Weights of a small mixture-of-experts language model, trained from scratch on English Wikipedia.
Size: width 256, 37.8M parameters.
Experts: 64 experts in each of 14 layers, 32 SwiGLU neurons an expert, 6 picks a token, a softmax router.
Training: a variant of Adam for the experts, 279M tokens, 4252 steps.
Below are experts of layer 6 (counted from 0) of a mixture-of-experts language model. Rows are named router (the router's row for the expert), gate (a neuron's input weights, with its number), up (a neuron's input weights, with its number), down (a neuron's output weights, with its number) and show model dimensions 128-255. Each number is 200 + 30 x the weight over its row's rms, rounded and kept within 0 to 999.
After each expert's rows: "mostly gets" lists some tokens that are sent to it at least half of the time; "comes before" lists some tokens at least twice as common just after its tokens as in all text. This comes from a sample of Wikipedia text that the model never trained on. Tokens count by the router's weight.

# expert 28
router,223,219,121,252,178,252,195,210,190,177,229,268,167,225,176,129,201,169,224,202,164,169,162,194,194,202,162,177,220,195,213,194,184,180,213,175,183,159,204,205,169,195,248,181,201,231,235,207,200,168,204,188,233,213,244,268,155,235,183,250,193,187,227,159,174,170,179,135,223,180,179,173,223,236,178,180,163,225,230,183,216,181,187,238,243,180,199,208,189,198,220,199,210,207,178,258,173,271,157,166,210,138,232,218,218,209,169,218,203,217,194,218,212,184,173,219,217,181,171,151,163,140,211,258,239,199,185,248
gate0,252,222,153,133,222,230,237,187,251,226,251,177,228,204,199,257,183,164,183,162,205,225,199,154,216,210,229,178,195,196,217,173,194,187,162,198,200,212,237,184,165,244,189,216,227,212,185,123,165,180,237,197,226,154,232,175,170,157,210,186,187,227,209,194,238,180,197,215,213,185,196,179,204,131,201,210,208,184,284,188,216,135,206,221,205,161,198,192,199,194,199,213,195,188,174,199,209,233,206,188,167,217,229,214,225,180,280,221,207,301,216,200,212,205,208,196,155,209,213,210,197,241,199,195,157,207,221,249
up0,217,179,129,205,155,219,181,171,219,175,170,264,207,205,215,196,201,177,184,228,187,220,206,173,207,170,213,192,210,182,206,203,145,177,259,187,186,251,179,248,175,230,210,207,217,176,184,175,179,262,229,194,201,203,177,257,248,241,192,218,201,166,181,207,226,140,208,225,162,218,241,177,207,233,256,195,147,232,230,161,234,181,208,157,215,252,235,202,197,209,231,204,223,243,206,243,223,169,172,192,183,165,210,180,170,174,199,218,165,209,195,202,180,162,144,193,224,225,232,126,182,214,180,161,190,180,195,205
down0,224,225,211,169,180,270,195,151,230,218,233,195,215,175,218,196,197,195,224,197,189,219,194,205,198,187,200,178,212,137,165,226,198,171,199,218,199,163,220,163,238,255,179,189,196,204,165,177,199,223,204,149,214,203,205,146,176,181,165,190,191,242,166,256,199,225,213,194,239,175,180,225,174,164,235,165,239,181,209,230,173,269,170,189,175,203,199,153,184,192,179,265,175,220,256,194,175,220,187,200,170,202,214,229,240,198,255,209,153,228,198,233,192,225,259,204,165,156,184,185,204,146,141,171,229,217,190,218
gate1,232,214,120,212,163,201,225,201,221,170,272,189,204,180,241,210,212,165,194,188,202,203,147,259,174,253,200,250,167,202,223,165,184,229,182,215,205,138,228,195,169,208,256,199,248,165,194,257,193,270,186,174,202,204,227,242,226,217,200,232,253,188,179,186,185,206,160,168,196,186,256,213,255,201,179,167,225,204,241,179,225,230,221,200,154,215,247,160,212,210,188,196,219,195,216,207,184,228,181,193,129,196,202,180,151,219,184,172,196,208,201,154,194,230,170,181,210,225,200,157,172,217,200,231,186,221,179,182
up1,153,215,190,162,184,165,197,200,201,165,127,237,233,173,199,160,235,193,199,208,184,165,257,198,217,185,183,241,233,228,152,219,235,188,172,191,197,255,154,179,213,163,198,196,166,213,201,146,205,161,171,192,204,204,189,210,187,190,207,174,208,195,242,219,206,184,225,231,209,230,202,176,182,187,182,212,174,216,183,218,204,252,174,233,231,219,183,166,214,227,180,204,158,170,233,231,226,211,256,237,231,196,194,204,184,215,182,108,198,176,149,199,204,187,224,200,227,275,228,204,215,223,189,176,214,200,199,256
down1,209,218,239,203,238,159,242,140,185,187,161,211,192,147,209,217,206,199,216,145,213,227,192,224,190,253,175,243,142,163,227,230,200,217,159,199,188,205,189,213,259,224,214,185,284,265,248,191,213,266,172,193,181,191,266,248,210,219,220,205,213,173,191,201,219,234,239,218,222,189,279,223,273,181,169,200,167,233,196,190,210,186,221,209,155,180,222,195,233,221,162,219,180,168,200,233,150,225,232,250,168,191,197,180,246,179,187,182,264,193,185,162,218,213,195,192,192,206,201,232,176,210,227,200,210,170,274,197
mostly gets: " ;", " Y", "\";", " were", " N", " from"
comes before: " ", "\n", "9", " \"", " —", " +"

# expert 27
router,223,168,198,203,201,250,229,185,217,167,214,170,154,196,194,222,212,215,194,205,178,220,254,233,186,172,166,189,165,166,188,245,161,215,231,149,229,154,169,166,189,177,223,185,138,142,157,137,199,206,221,230,223,186,236,200,185,219,193,151,169,213,193,191,234,181,280,199,170,230,156,152,257,192,166,224,188,177,264,217,213,199,163,191,191,227,255,172,197,196,173,235,224,250,138,220,183,233,277,199,195,192,257,176,235,206,228,210,162,184,176,165,196,200,241,226,183,244,208,231,196,223,120,161,242,209,224,199
gate0,209,142,151,216,167,154,123,204,193,183,246,213,259,256,184,189,180,249,234,230,222,201,155,192,225,215,168,169,188,197,177,168,184,159,186,191,192,184,167,192,204,196,158,237,181,170,183,174,190,174,236,215,178,187,194,167,130,167,230,199,195,224,204,205,185,223,223,176,199,227,159,211,202,164,159,285,190,251,191,205,220,173,199,185,182,201,173,181,137,202,218,186,222,183,180,246,253,221,178,233,225,185,191,207,233,193,204,148,196,197,221,182,157,181,180,219,217,188,229,187,223,203,213,155,196,136,205,160
up0,235,195,181,203,202,188,140,188,183,244,208,164,194,260,192,196,194,196,205,215,197,222,183,209,250,204,170,159,152,195,185,183,189,221,231,156,185,187,152,179,236,161,227,242,119,166,115,196,218,165,239,233,158,175,180,163,132,177,211,155,194,203,176,277,219,228,238,155,200,200,163,205,233,102,203,225,223,209,193,228,225,168,127,196,222,178,178,181,146,166,243,155,212,205,184,207,219,204,239,200,240,221,189,241,224,174,191,216,167,235,190,206,176,161,186,244,190,167,195,216,177,199,199,205,214,227,191,199
down0,185,227,226,225,202,188,237,202,178,202,218,141,172,188,217,202,186,108,201,160,174,156,226,189,111,240,248,239,181,193,174,190,172,243,185,175,223,192,190,201,198,221,206,190,232,227,202,211,219,140,148,189,203,206,172,217,218,262,186,241,209,211,251,193,202,182,213,198,226,190,192,252,176,213,217,149,242,172,192,196,198,221,223,207,218,180,194,196,305,187,184,209,221,191,201,182,172,188,167,188,205,225,167,194,203,170,169,194,228,279,139,223,243,239,199,183,165,188,133,215,204,181,171,178,203,243,217,158
gate1,222,211,210,232,223,247,207,195,193,213,213,187,174,156,182,197,170,216,207,143,186,237,200,222,142,188,179,219,142,190,166,219,171,221,238,138,184,208,155,134,192,200,221,280,177,182,188,168,212,226,208,193,181,211,212,200,216,184,227,167,168,191,200,208,239,220,242,152,225,185,141,165,173,185,226,240,210,158,265,131,236,188,205,188,187,192,197,234,207,174,163,194,240,199,150,166,170,182,222,168,238,233,229,253,183,229,208,229,143,263,231,189,154,235,249,210,149,193,192,235,215,163,160,228,190,201,235,222
up1,150,180,182,237,205,209,218,178,252,189,179,211,214,156,164,171,240,182,214,169,198,183,169,191,141,135,200,201,214,192,186,212,211,234,208,148,210,180,163,209,160,195,228,195,149,193,191,184,205,207,212,175,174,172,283,185,208,181,222,142,205,153,232,191,216,241,204,184,260,200,210,237,146,158,221,214,220,167,194,216,169,196,189,183,203,280,162,178,206,209,164,216,198,226,201,244,156,191,214,230,205,173,164,236,212,222,216,234,169,213,230,183,217,221,200,188,220,209,241,228,245,234,162,202,177,203,176,221
down1,232,229,219,174,187,229,238,205,192,198,185,209,223,185,179,247,135,179,200,231,230,229,244,174,273,225,245,267,162,190,233,233,155,224,240,240,169,203,199,213,200,235,205,180,233,191,235,196,172,209,220,251,206,272,141,223,202,186,196,241,133,217,203,191,229,168,201,245,160,185,174,185,206,240,185,180,196,188,235,189,258,219,202,153,165,183,245,176,181,154,246,181,184,252,174,189,160,204,203,196,158,235,188,161,221,196,177,189,259,243,212,151,225,192,216,238,237,178,191,196,171,223,254,191,158,233,231,186
mostly gets: " red", " move", " water", " returned", " black", " back"
comes before: ",", ".", " and", " to", "\"", "'"

# expert 50
router,218,194,230,209,224,188,184,201,219,242,211,202,182,163,196,196,217,213,181,261,191,192,193,210,177,199,153,206,222,239,203,160,182,167,207,155,217,233,193,213,182,187,248,227,219,188,184,196,203,237,171,159,220,187,172,164,177,205,224,191,190,233,176,174,181,220,219,181,314,163,187,221,201,195,224,131,150,218,199,213,194,195,222,168,198,223,233,185,213,173,222,172,198,233,196,172,181,216,154,222,150,224,212,206,195,238,167,189,176,200,190,206,162,200,183,163,206,152,186,147,187,217,191,231,221,225,195,279
gate0,223,208,187,243,205,162,207,169,189,205,192,164,225,177,198,202,185,196,173,187,227,214,219,203,152,177,177,222,216,210,147,141,155,211,231,188,218,183,197,195,230,188,271,201,219,221,158,206,175,222,192,163,183,207,169,168,172,209,229,225,181,191,253,247,220,236,183,207,250,227,176,182,237,200,246,189,203,224,247,222,208,167,164,224,227,197,234,151,200,172,224,157,182,243,212,181,187,179,178,182,155,276,218,228,214,228,236,218,170,260,184,217,203,234,219,205,152,168,185,213,116,147,228,207,232,248,225,240
up0,160,189,170,217,242,169,233,170,177,173,198,195,214,186,188,172,215,186,167,251,237,216,251,200,168,205,243,221,188,209,184,177,228,148,195,199,200,214,164,209,179,156,183,220,203,169,191,209,142,191,239,176,164,184,225,197,187,185,213,211,213,152,285,162,178,212,219,195,275,219,187,176,206,167,204,208,251,172,169,255,161,261,156,182,165,237,176,145,218,244,228,213,231,251,187,180,216,205,218,213,200,231,244,165,247,186,197,205,131,244,177,232,180,211,216,174,192,209,194,222,112,207,189,178,182,208,212,211
down0,179,162,199,192,200,203,192,192,211,192,226,191,199,227,228,206,224,205,197,125,205,241,137,182,222,163,217,171,213,192,231,175,213,229,187,202,225,163,241,182,155,289,205,198,182,246,143,234,232,219,210,203,191,174,221,228,251,208,239,158,176,209,211,248,193,165,195,220,167,216,212,165,211,233,190,249,212,243,212,198,175,159,226,233,170,152,226,224,191,193,236,184,190,210,207,240,200,178,186,235,182,188,204,170,260,149,193,178,254,168,201,193,263,215,193,211,240,247,222,189,201,203,181,175,164,183,171,206
gate1,189,176,248,187,216,157,240,146,235,210,226,152,138,232,186,271,162,211,215,167,153,176,195,193,198,184,223,152,254,223,240,229,181,183,160,173,193,194,160,192,229,234,201,160,203,198,173,159,235,281,173,237,224,167,218,190,267,186,225,180,219,260,158,212,203,239,199,235,268,205,196,215,188,173,213,255,227,195,180,212,200,193,203,207,253,212,188,183,179,254,251,186,205,242,197,233,143,139,184,175,228,176,182,217,198,229,178,217,166,219,170,201,202,189,220,223,172,159,196,255,215,205,163,209,195,223,202,251
up1,180,165,225,222,195,124,210,207,166,221,213,174,150,175,165,211,202,291,232,211,211,135,203,253,196,184,238,195,209,250,201,216,231,174,163,232,158,184,215,270,205,181,179,141,180,183,224,157,177,231,209,214,193,215,257,198,204,183,201,155,269,194,213,172,192,193,208,202,258,208,167,210,170,168,199,196,191,202,160,180,176,235,181,168,226,211,209,223,170,168,243,251,180,207,238,192,215,178,187,187,191,200,235,187,171,216,194,189,240,262,218,127,167,237,181,188,145,188,217,215,208,179,195,181,222,211,183,260
down1,189,195,197,153,160,189,200,247,188,226,226,253,229,248,187,151,197,183,171,202,151,240,174,202,204,147,185,192,153,135,201,212,190,198,207,163,214,172,218,209,157,183,210,209,224,209,208,217,226,243,232,191,172,188,190,177,257,178,185,198,186,177,223,208,176,180,228,182,173,189,200,199,205,210,158,203,130,229,241,216,235,184,182,227,205,152,195,200,214,165,172,246,218,176,180,217,207,248,174,191,166,170,195,223,184,160,204,189,246,192,186,218,235,162,212,271,218,256,200,174,226,223,238,184,298,156,232,210
mostly gets: " on", " On", "On", "°", " held", " along"
comes before: " the", " ", " a", " to", " in", " by"

# expert 5
router,209,224,157,191,213,185,223,210,153,125,207,176,217,201,193,231,178,222,209,206,167,192,197,248,214,170,182,187,201,212,200,202,167,239,207,190,165,217,242,228,173,219,208,200,187,240,160,233,243,183,266,202,228,183,234,205,162,228,206,190,193,210,228,164,202,170,136,177,178,172,179,219,192,217,172,171,194,243,208,246,151,211,226,225,174,224,239,201,219,237,201,246,159,128,228,258,187,192,171,228,175,170,242,212,208,171,216,228,206,242,236,198,228,163,204,228,263,183,185,121,209,161,238,246,216,230,152,241
gate0,217,203,198,130,205,216,162,230,210,250,184,208,169,192,211,226,240,185,184,197,262,219,216,131,189,179,179,151,215,218,146,203,225,210,192,171,191,178,209,206,197,197,178,189,275,223,257,215,141,205,233,210,175,188,215,205,199,199,232,203,218,250,185,269,187,234,222,183,207,245,187,185,223,191,238,237,212,171,183,224,259,223,233,221,188,157,238,153,202,208,179,215,196,177,144,179,144,255,249,160,177,151,244,203,218,168,187,186,189,127,175,213,263,189,179,175,168,181,162,187,149,167,198,192,237,219,252,199
up0,189,202,183,223,226,224,221,216,180,179,216,240,157,185,205,194,207,198,218,213,228,164,212,206,215,219,179,172,163,208,198,260,174,180,217,175,229,138,131,210,178,177,225,166,199,229,243,210,177,160,201,217,161,195,211,217,217,158,205,206,179,197,185,189,227,162,265,201,188,165,199,162,252,173,251,192,189,166,208,211,213,217,209,187,176,177,206,218,228,189,217,204,228,192,167,202,169,236,199,270,160,192,180,266,194,234,202,196,205,207,139,188,113,170,199,221,223,198,226,189,167,202,188,172,224,243,193,216
down0,170,186,210,192,171,282,191,223,210,173,241,211,173,226,192,192,203,188,152,166,213,225,231,158,216,235,192,177,177,215,210,138,203,207,246,194,192,287,169,193,179,163,247,191,145,219,216,158,167,141,215,166,196,234,221,172,218,212,191,176,197,184,243,154,216,224,156,180,173,198,268,204,224,213,218,204,186,199,128,189,228,203,210,202,189,208,176,203,182,195,161,191,205,194,219,158,156,251,269,239,221,266,178,236,220,246,179,250,160,161,194,239,191,204,169,248,201,218,209,171,167,190,192,219,207,230,227,163
gate1,243,173,184,223,240,231,267,242,156,273,197,202,228,206,200,204,194,246,241,202,217,196,175,199,217,195,238,267,197,236,200,220,232,154,205,201,164,251,179,175,231,184,196,273,183,233,163,194,256,210,221,197,167,190,197,169,188,212,195,206,157,199,293,170,245,202,184,188,159,189,248,262,122,265,193,238,202,185,192,218,192,182,201,206,211,243,173,195,169,191,207,124,192,187,194,243,234,141,185,215,170,192,223,174,205,229,237,218,189,281,209,248,206,156,185,200,208,195,197,212,230,194,233,213,226,181,189,159
up1,218,210,166,145,279,186,190,159,203,147,141,183,199,218,210,207,213,179,175,226,225,265,200,196,207,231,174,197,193,203,221,253,162,215,228,190,199,237,225,154,167,169,215,216,202,193,210,226,218,218,235,215,216,183,138,228,187,162,247,230,207,221,184,235,175,227,179,185,202,222,228,205,176,143,156,217,236,228,226,223,247,175,232,214,173,219,202,277,205,189,219,158,147,205,176,148,185,229,213,186,215,212,176,210,146,155,189,192,153,187,151,198,184,255,188,179,181,220,196,185,192,252,199,204,242,238,222,162
down1,165,139,251,215,198,175,183,218,185,146,197,188,191,162,198,223,201,252,213,200,212,183,161,191,221,188,215,188,261,201,111,239,237,195,211,174,223,197,211,250,185,164,202,196,183,252,180,206,191,195,191,216,168,164,195,248,264,197,117,215,167,155,157,173,190,119,215,237,185,171,206,220,177,226,202,195,223,192,235,228,211,179,176,220,205,185,174,175,192,165,194,242,214,191,237,220,183,159,230,170,146,173,258,149,195,266,171,185,214,244,197,181,197,236,239,224,174,201,170,200,228,180,242,197,174,201,163,276
mostly gets: ".\"", "\".", ").", ".)", ",\"", " ;"
comes before: "\n", " ", " The", " In", " He", " It"

# expert 2
router,194,190,131,218,109,232,211,163,216,181,244,202,232,231,158,209,217,209,212,180,164,176,169,189,241,173,239,195,193,193,173,222,184,212,227,196,206,127,186,190,194,184,218,230,175,168,176,188,152,156,224,192,200,228,217,216,217,162,238,212,162,201,225,149,166,135,213,173,170,203,175,136,238,217,172,152,209,207,223,239,179,193,217,200,207,199,206,185,202,182,197,219,185,205,189,229,200,144,153,238,224,194,256,176,219,161,177,175,197,241,173,187,143,165,181,234,175,183,211,207,156,146,237,192,160,197,130,147
gate0,191,213,200,208,203,192,179,205,185,172,236,216,221,160,224,243,290,213,192,225,233,243,217,181,198,229,209,162,157,211,209,242,204,139,156,205,207,178,243,198,182,246,172,184,267,228,242,243,173,232,223,212,187,220,181,191,200,167,218,249,199,154,223,219,150,180,187,173,182,219,178,216,165,167,219,237,251,218,175,170,210,197,205,171,175,158,216,185,238,182,204,199,204,204,224,232,135,246,224,215,194,179,185,210,193,191,233,177,254,212,202,221,215,222,217,162,184,176,219,225,202,199,218,188,196,204,225,191
up0,246,187,186,203,200,251,188,193,238,189,203,166,241,182,222,216,262,219,215,238,210,135,192,166,193,231,144,198,180,183,194,245,216,193,176,223,216,169,186,212,220,233,137,193,233,242,214,169,172,203,197,211,182,165,181,193,172,194,260,237,169,251,153,202,191,174,235,184,195,225,217,172,203,187,191,180,186,218,220,143,176,216,208,193,209,196,233,168,215,188,161,173,271,188,169,221,258,199,244,190,240,204,252,194,218,215,254,230,224,207,201,233,243,259,171,150,125,237,224,193,184,214,215,197,193,228,148,214
down0,167,208,189,228,179,201,139,199,192,242,223,187,191,226,243,206,239,150,159,229,201,207,254,211,200,222,220,216,216,225,237,213,260,214,201,247,193,211,228,250,169,213,180,162,165,208,202,231,222,189,138,167,166,206,178,177,230,148,199,166,232,212,157,167,130,241,228,209,169,119,189,184,170,242,198,227,183,187,204,202,219,185,231,192,224,192,215,151,190,194,247,188,159,205,267,177,177,192,185,186,212,194,228,173,245,223,228,187,142,212,260,205,191,203,200,161,216,232,233,210,241,197,209,189,185,214,249,176
gate1,162,244,173,184,179,263,222,199,217,227,184,211,193,195,221,245,178,207,180,217,262,230,223,177,275,211,249,206,228,229,174,221,188,159,191,215,177,179,253,250,211,223,211,234,193,182,186,205,251,157,245,181,188,249,165,190,214,176,174,188,177,194,208,252,178,187,170,161,218,191,189,209,211,179,150,222,188,211,194,261,244,193,224,173,201,201,151,232,188,217,211,188,198,182,173,232,196,223,196,206,170,181,223,166,195,226,168,107,186,167,251,145,180,122,192,221,187,246,251,155,195,220,156,184,192,165,189,196
up1,263,183,195,184,262,193,178,235,225,173,166,173,202,163,202,191,194,196,148,204,217,210,168,222,180,202,213,201,162,210,177,230,220,197,193,234,209,207,180,255,226,200,181,149,211,201,231,194,197,228,236,161,215,215,189,223,249,241,239,214,173,178,188,187,165,188,235,211,240,251,211,218,180,167,248,181,186,230,220,207,198,242,189,177,191,249,190,188,208,196,181,193,242,203,202,137,204,256,233,203,170,166,187,214,231,174,163,218,172,178,152,159,217,194,210,130,201,205,180,172,207,198,205,224,218,164,210,227
down1,186,269,172,241,187,213,163,225,134,271,173,223,244,205,253,187,224,190,197,178,216,200,205,235,184,206,242,208,196,166,215,206,183,202,189,181,170,193,217,220,192,184,165,196,170,197,225,217,196,193,139,193,171,212,155,243,252,201,179,229,222,220,184,197,207,172,223,156,154,206,210,193,213,203,163,181,195,242,133,191,175,201,269,256,190,178,164,171,186,193,228,219,249,170,173,186,215,151,206,151,150,187,182,175,202,185,189,222,232,178,223,141,235,227,182,162,186,178,186,172,160,179,164,223,202,175,209,221
mostly gets: " November", " July", " September", " April", " December", " June"
comes before: " ", "1", "2", "9", ").", "),"

# expert 60
router,206,195,213,182,188,206,231,210,233,199,152,168,209,218,158,201,223,142,171,213,204,176,214,176,150,172,175,170,185,196,222,243,244,146,138,254,190,189,250,186,225,234,186,152,245,254,230,227,193,178,223,183,265,145,151,174,184,202,179,177,218,184,156,240,169,272,170,209,225,189,204,233,134,213,188,278,258,229,163,186,204,223,210,222,179,180,208,174,193,255,163,189,208,207,267,185,178,210,244,200,232,225,190,196,200,219,226,205,205,195,169,237,247,235,234,163,185,163,166,205,164,202,207,220,146,181,233,217
gate0,196,189,158,197,213,209,199,184,240,187,141,228,215,176,246,148,220,196,176,157,223,217,228,194,212,259,201,172,179,165,245,215,211,216,212,163,236,151,161,191,243,218,141,185,172,208,229,183,202,161,269,214,199,179,187,233,187,198,220,212,231,201,226,192,192,273,188,175,152,234,150,224,228,246,235,190,201,217,167,188,208,203,163,178,140,151,222,156,181,265,163,206,187,155,259,236,196,244,209,235,146,158,141,247,179,237,193,171,221,188,207,233,221,200,162,214,198,244,155,212,217,241,168,208,202,212,202,231
up0,210,183,197,211,160,177,208,251,198,167,251,215,202,187,228,166,232,234,224,202,223,186,250,208,193,170,183,221,202,170,205,172,182,179,204,210,188,225,221,206,162,195,216,192,212,200,184,187,179,235,165,215,221,237,232,180,231,176,148,221,188,212,206,128,202,171,196,255,240,237,210,193,196,239,202,170,211,167,221,245,212,202,172,165,249,281,174,221,273,192,207,242,231,229,179,247,227,223,169,160,207,176,215,155,210,161,225,157,226,130,200,162,185,176,225,164,238,214,263,203,209,186,174,182,170,154,114,224
down0,200,215,227,185,216,138,179,231,183,200,183,247,185,222,238,163,198,188,202,178,219,195,237,196,203,220,230,213,159,176,208,253,250,213,194,184,204,214,186,185,242,181,176,181,181,211,202,184,192,150,226,193,197,238,188,250,238,205,180,214,272,193,143,265,204,236,177,170,193,241,236,234,179,217,203,240,229,193,220,238,181,214,162,145,148,138,192,190,196,205,161,230,211,182,189,226,153,195,163,200,174,191,136,194,168,141,190,203,262,162,190,220,206,202,165,229,239,239,184,246,203,205,233,185,193,140,216,226
gate1,202,264,198,223,201,237,213,181,174,196,171,188,211,210,204,261,206,183,177,184,186,225,196,167,186,221,207,204,193,167,219,177,148,191,213,217,163,192,196,186,158,227,211,236,174,207,170,203,250,171,143,234,207,195,218,187,129,214,179,131,198,271,251,178,257,187,216,163,216,142,159,263,171,171,179,160,188,194,180,158,242,184,205,190,218,216,188,199,189,132,231,177,204,170,203,195,175,187,203,199,225,214,182,204,202,178,204,230,245,197,199,201,228,190,242,233,229,153,173,191,134,223,231,248,242,290,195,166
up1,202,134,210,217,194,191,226,218,156,188,196,207,219,193,176,195,198,179,203,224,189,177,197,211,243,201,221,228,212,256,162,178,158,167,137,233,213,259,220,180,246,190,203,184,171,182,196,175,224,189,166,187,190,206,252,182,168,209,171,219,169,190,162,216,258,248,213,236,189,200,218,182,169,176,190,141,230,210,188,211,182,190,158,153,183,246,240,173,186,206,165,186,242,193,218,249,175,229,223,227,215,236,178,161,165,168,192,155,227,128,193,189,208,202,159,189,192,235,224,170,208,230,162,139,199,221,205,234
down1,249,212,203,200,240,235,217,230,198,208,133,197,207,219,190,244,204,211,186,206,228,216,198,157,156,110,184,163,197,178,185,255,203,172,210,162,194,173,220,222,249,225,191,184,168,163,159,226,242,169,154,230,223,159,165,207,220,213,226,181,219,214,174,234,220,155,190,193,189,220,192,222,144,195,142,197,185,168,176,190,171,184,252,218,187,162,177,208,181,217,226,205,176,225,202,174,191,198,165,171,211,242,224,203,216,214,203,202,199,199,219,218,231,212,191,186,197,170,188,228,162,122,203,252,199,182,214,189
mostly gets: " or", " such", " where", " but", " when", " than"
comes before: " ", " the", " —", " a", " –;", " he"

# expert 9
router,217,183,228,185,166,169,227,228,168,211,258,168,179,208,228,249,200,252,248,175,171,200,203,201,170,192,176,222,142,152,215,171,184,206,208,156,222,167,169,183,182,192,245,234,165,243,145,161,152,225,226,264,162,248,225,171,211,197,236,158,182,203,200,170,227,213,172,204,166,213,244,200,229,227,223,215,204,209,241,197,191,211,172,138,224,205,222,198,196,216,195,220,170,209,188,233,243,237,235,190,144,179,222,223,138,148,204,176,187,200,229,187,183,195,226,227,241,197,212,151,236,187,185,166,224,239,223,172
gate0,228,156,233,174,179,230,203,197,219,225,241,176,205,165,251,177,167,230,132,195,171,134,200,207,219,197,226,179,253,169,194,198,191,207,221,186,151,142,205,225,183,212,240,244,168,226,186,188,253,207,170,185,188,181,159,202,214,238,208,176,192,154,220,149,191,185,165,215,201,207,173,176,243,202,235,192,230,200,223,218,185,166,220,173,190,197,179,211,204,272,246,225,192,175,176,237,291,232,190,212,185,237,184,169,170,168,159,165,185,217,183,241,220,179,224,179,222,178,205,216,163,274,240,210,261,158,175,167
up0,181,209,214,250,164,184,193,199,217,235,157,217,201,204,198,185,206,189,204,241,262,229,192,201,186,199,198,235,156,202,235,225,207,186,166,244,208,223,177,177,179,194,157,187,217,154,253,195,225,210,225,189,205,233,248,195,210,195,155,221,267,213,171,205,166,216,215,179,220,247,194,243,153,195,176,179,179,222,163,224,177,201,195,178,183,206,198,150,217,151,147,232,226,206,257,195,161,173,173,302,162,208,193,201,217,252,254,211,188,163,171,175,186,203,195,239,194,217,209,217,249,178,230,202,177,207,205,230
down0,204,167,227,251,214,198,231,222,164,179,260,209,190,223,258,224,239,199,185,190,207,160,222,189,226,171,190,246,234,214,186,234,212,226,213,112,176,201,178,217,214,228,190,233,199,235,238,207,263,182,227,190,205,214,264,231,225,245,184,160,258,204,219,164,184,187,194,161,174,206,181,261,223,217,183,183,120,197,221,231,226,150,174,217,191,154,210,186,235,199,173,194,205,201,215,212,220,193,202,200,167,212,170,172,194,236,222,206,175,185,212,238,239,195,285,168,195,215,222,248,197,200,212,180,188,206,174,186
gate1,238,198,187,217,204,198,213,206,167,173,184,197,196,228,192,188,144,247,224,180,208,186,223,178,196,116,208,225,253,188,165,181,166,273,184,216,247,168,190,207,218,168,171,176,196,217,182,205,189,166,181,212,190,211,190,183,203,188,179,193,176,206,208,177,236,130,232,183,170,172,190,189,221,181,194,226,208,172,247,192,185,220,224,151,218,277,226,163,248,198,187,226,204,186,197,225,130,163,176,177,208,173,257,131,254,164,226,205,256,227,244,181,150,193,163,176,201,176,274,207,153,224,219,202,191,254,149,240
up1,152,193,172,177,196,169,209,216,198,185,212,182,244,151,240,172,244,205,164,223,218,130,192,228,179,277,200,162,163,220,237,253,218,147,141,201,211,193,241,230,182,235,213,201,215,195,227,222,164,232,226,141,166,224,237,266,241,206,170,227,221,188,196,142,166,236,242,246,232,243,207,210,216,205,231,202,191,199,156,222,156,255,189,216,149,183,209,181,179,207,129,218,250,193,220,160,250,213,206,237,183,216,161,187,161,229,173,165,220,127,202,174,168,270,234,151,197,238,220,234,211,246,240,216,202,173,228,198
down1,212,196,207,218,224,193,180,228,147,183,193,203,215,223,225,180,218,272,219,154,152,168,210,181,181,170,177,269,185,173,164,204,111,210,252,244,243,192,220,216,214,156,210,182,178,255,177,249,211,168,172,217,225,167,197,256,211,223,202,217,209,201,185,191,240,135,213,215,216,227,181,185,223,211,221,173,199,181,239,154,179,209,243,211,235,253,204,162,234,189,203,210,175,195,227,236,145,206,198,153,209,143,274,226,203,183,181,205,239,236,212,172,187,229,215,169,183,208,233,208,189,240,205,208,158,211,166,215
mostly gets: " Army", "com", " Open", " Force", "ama", "ato"
comes before: ",", " (", ".", " and", ")", "'"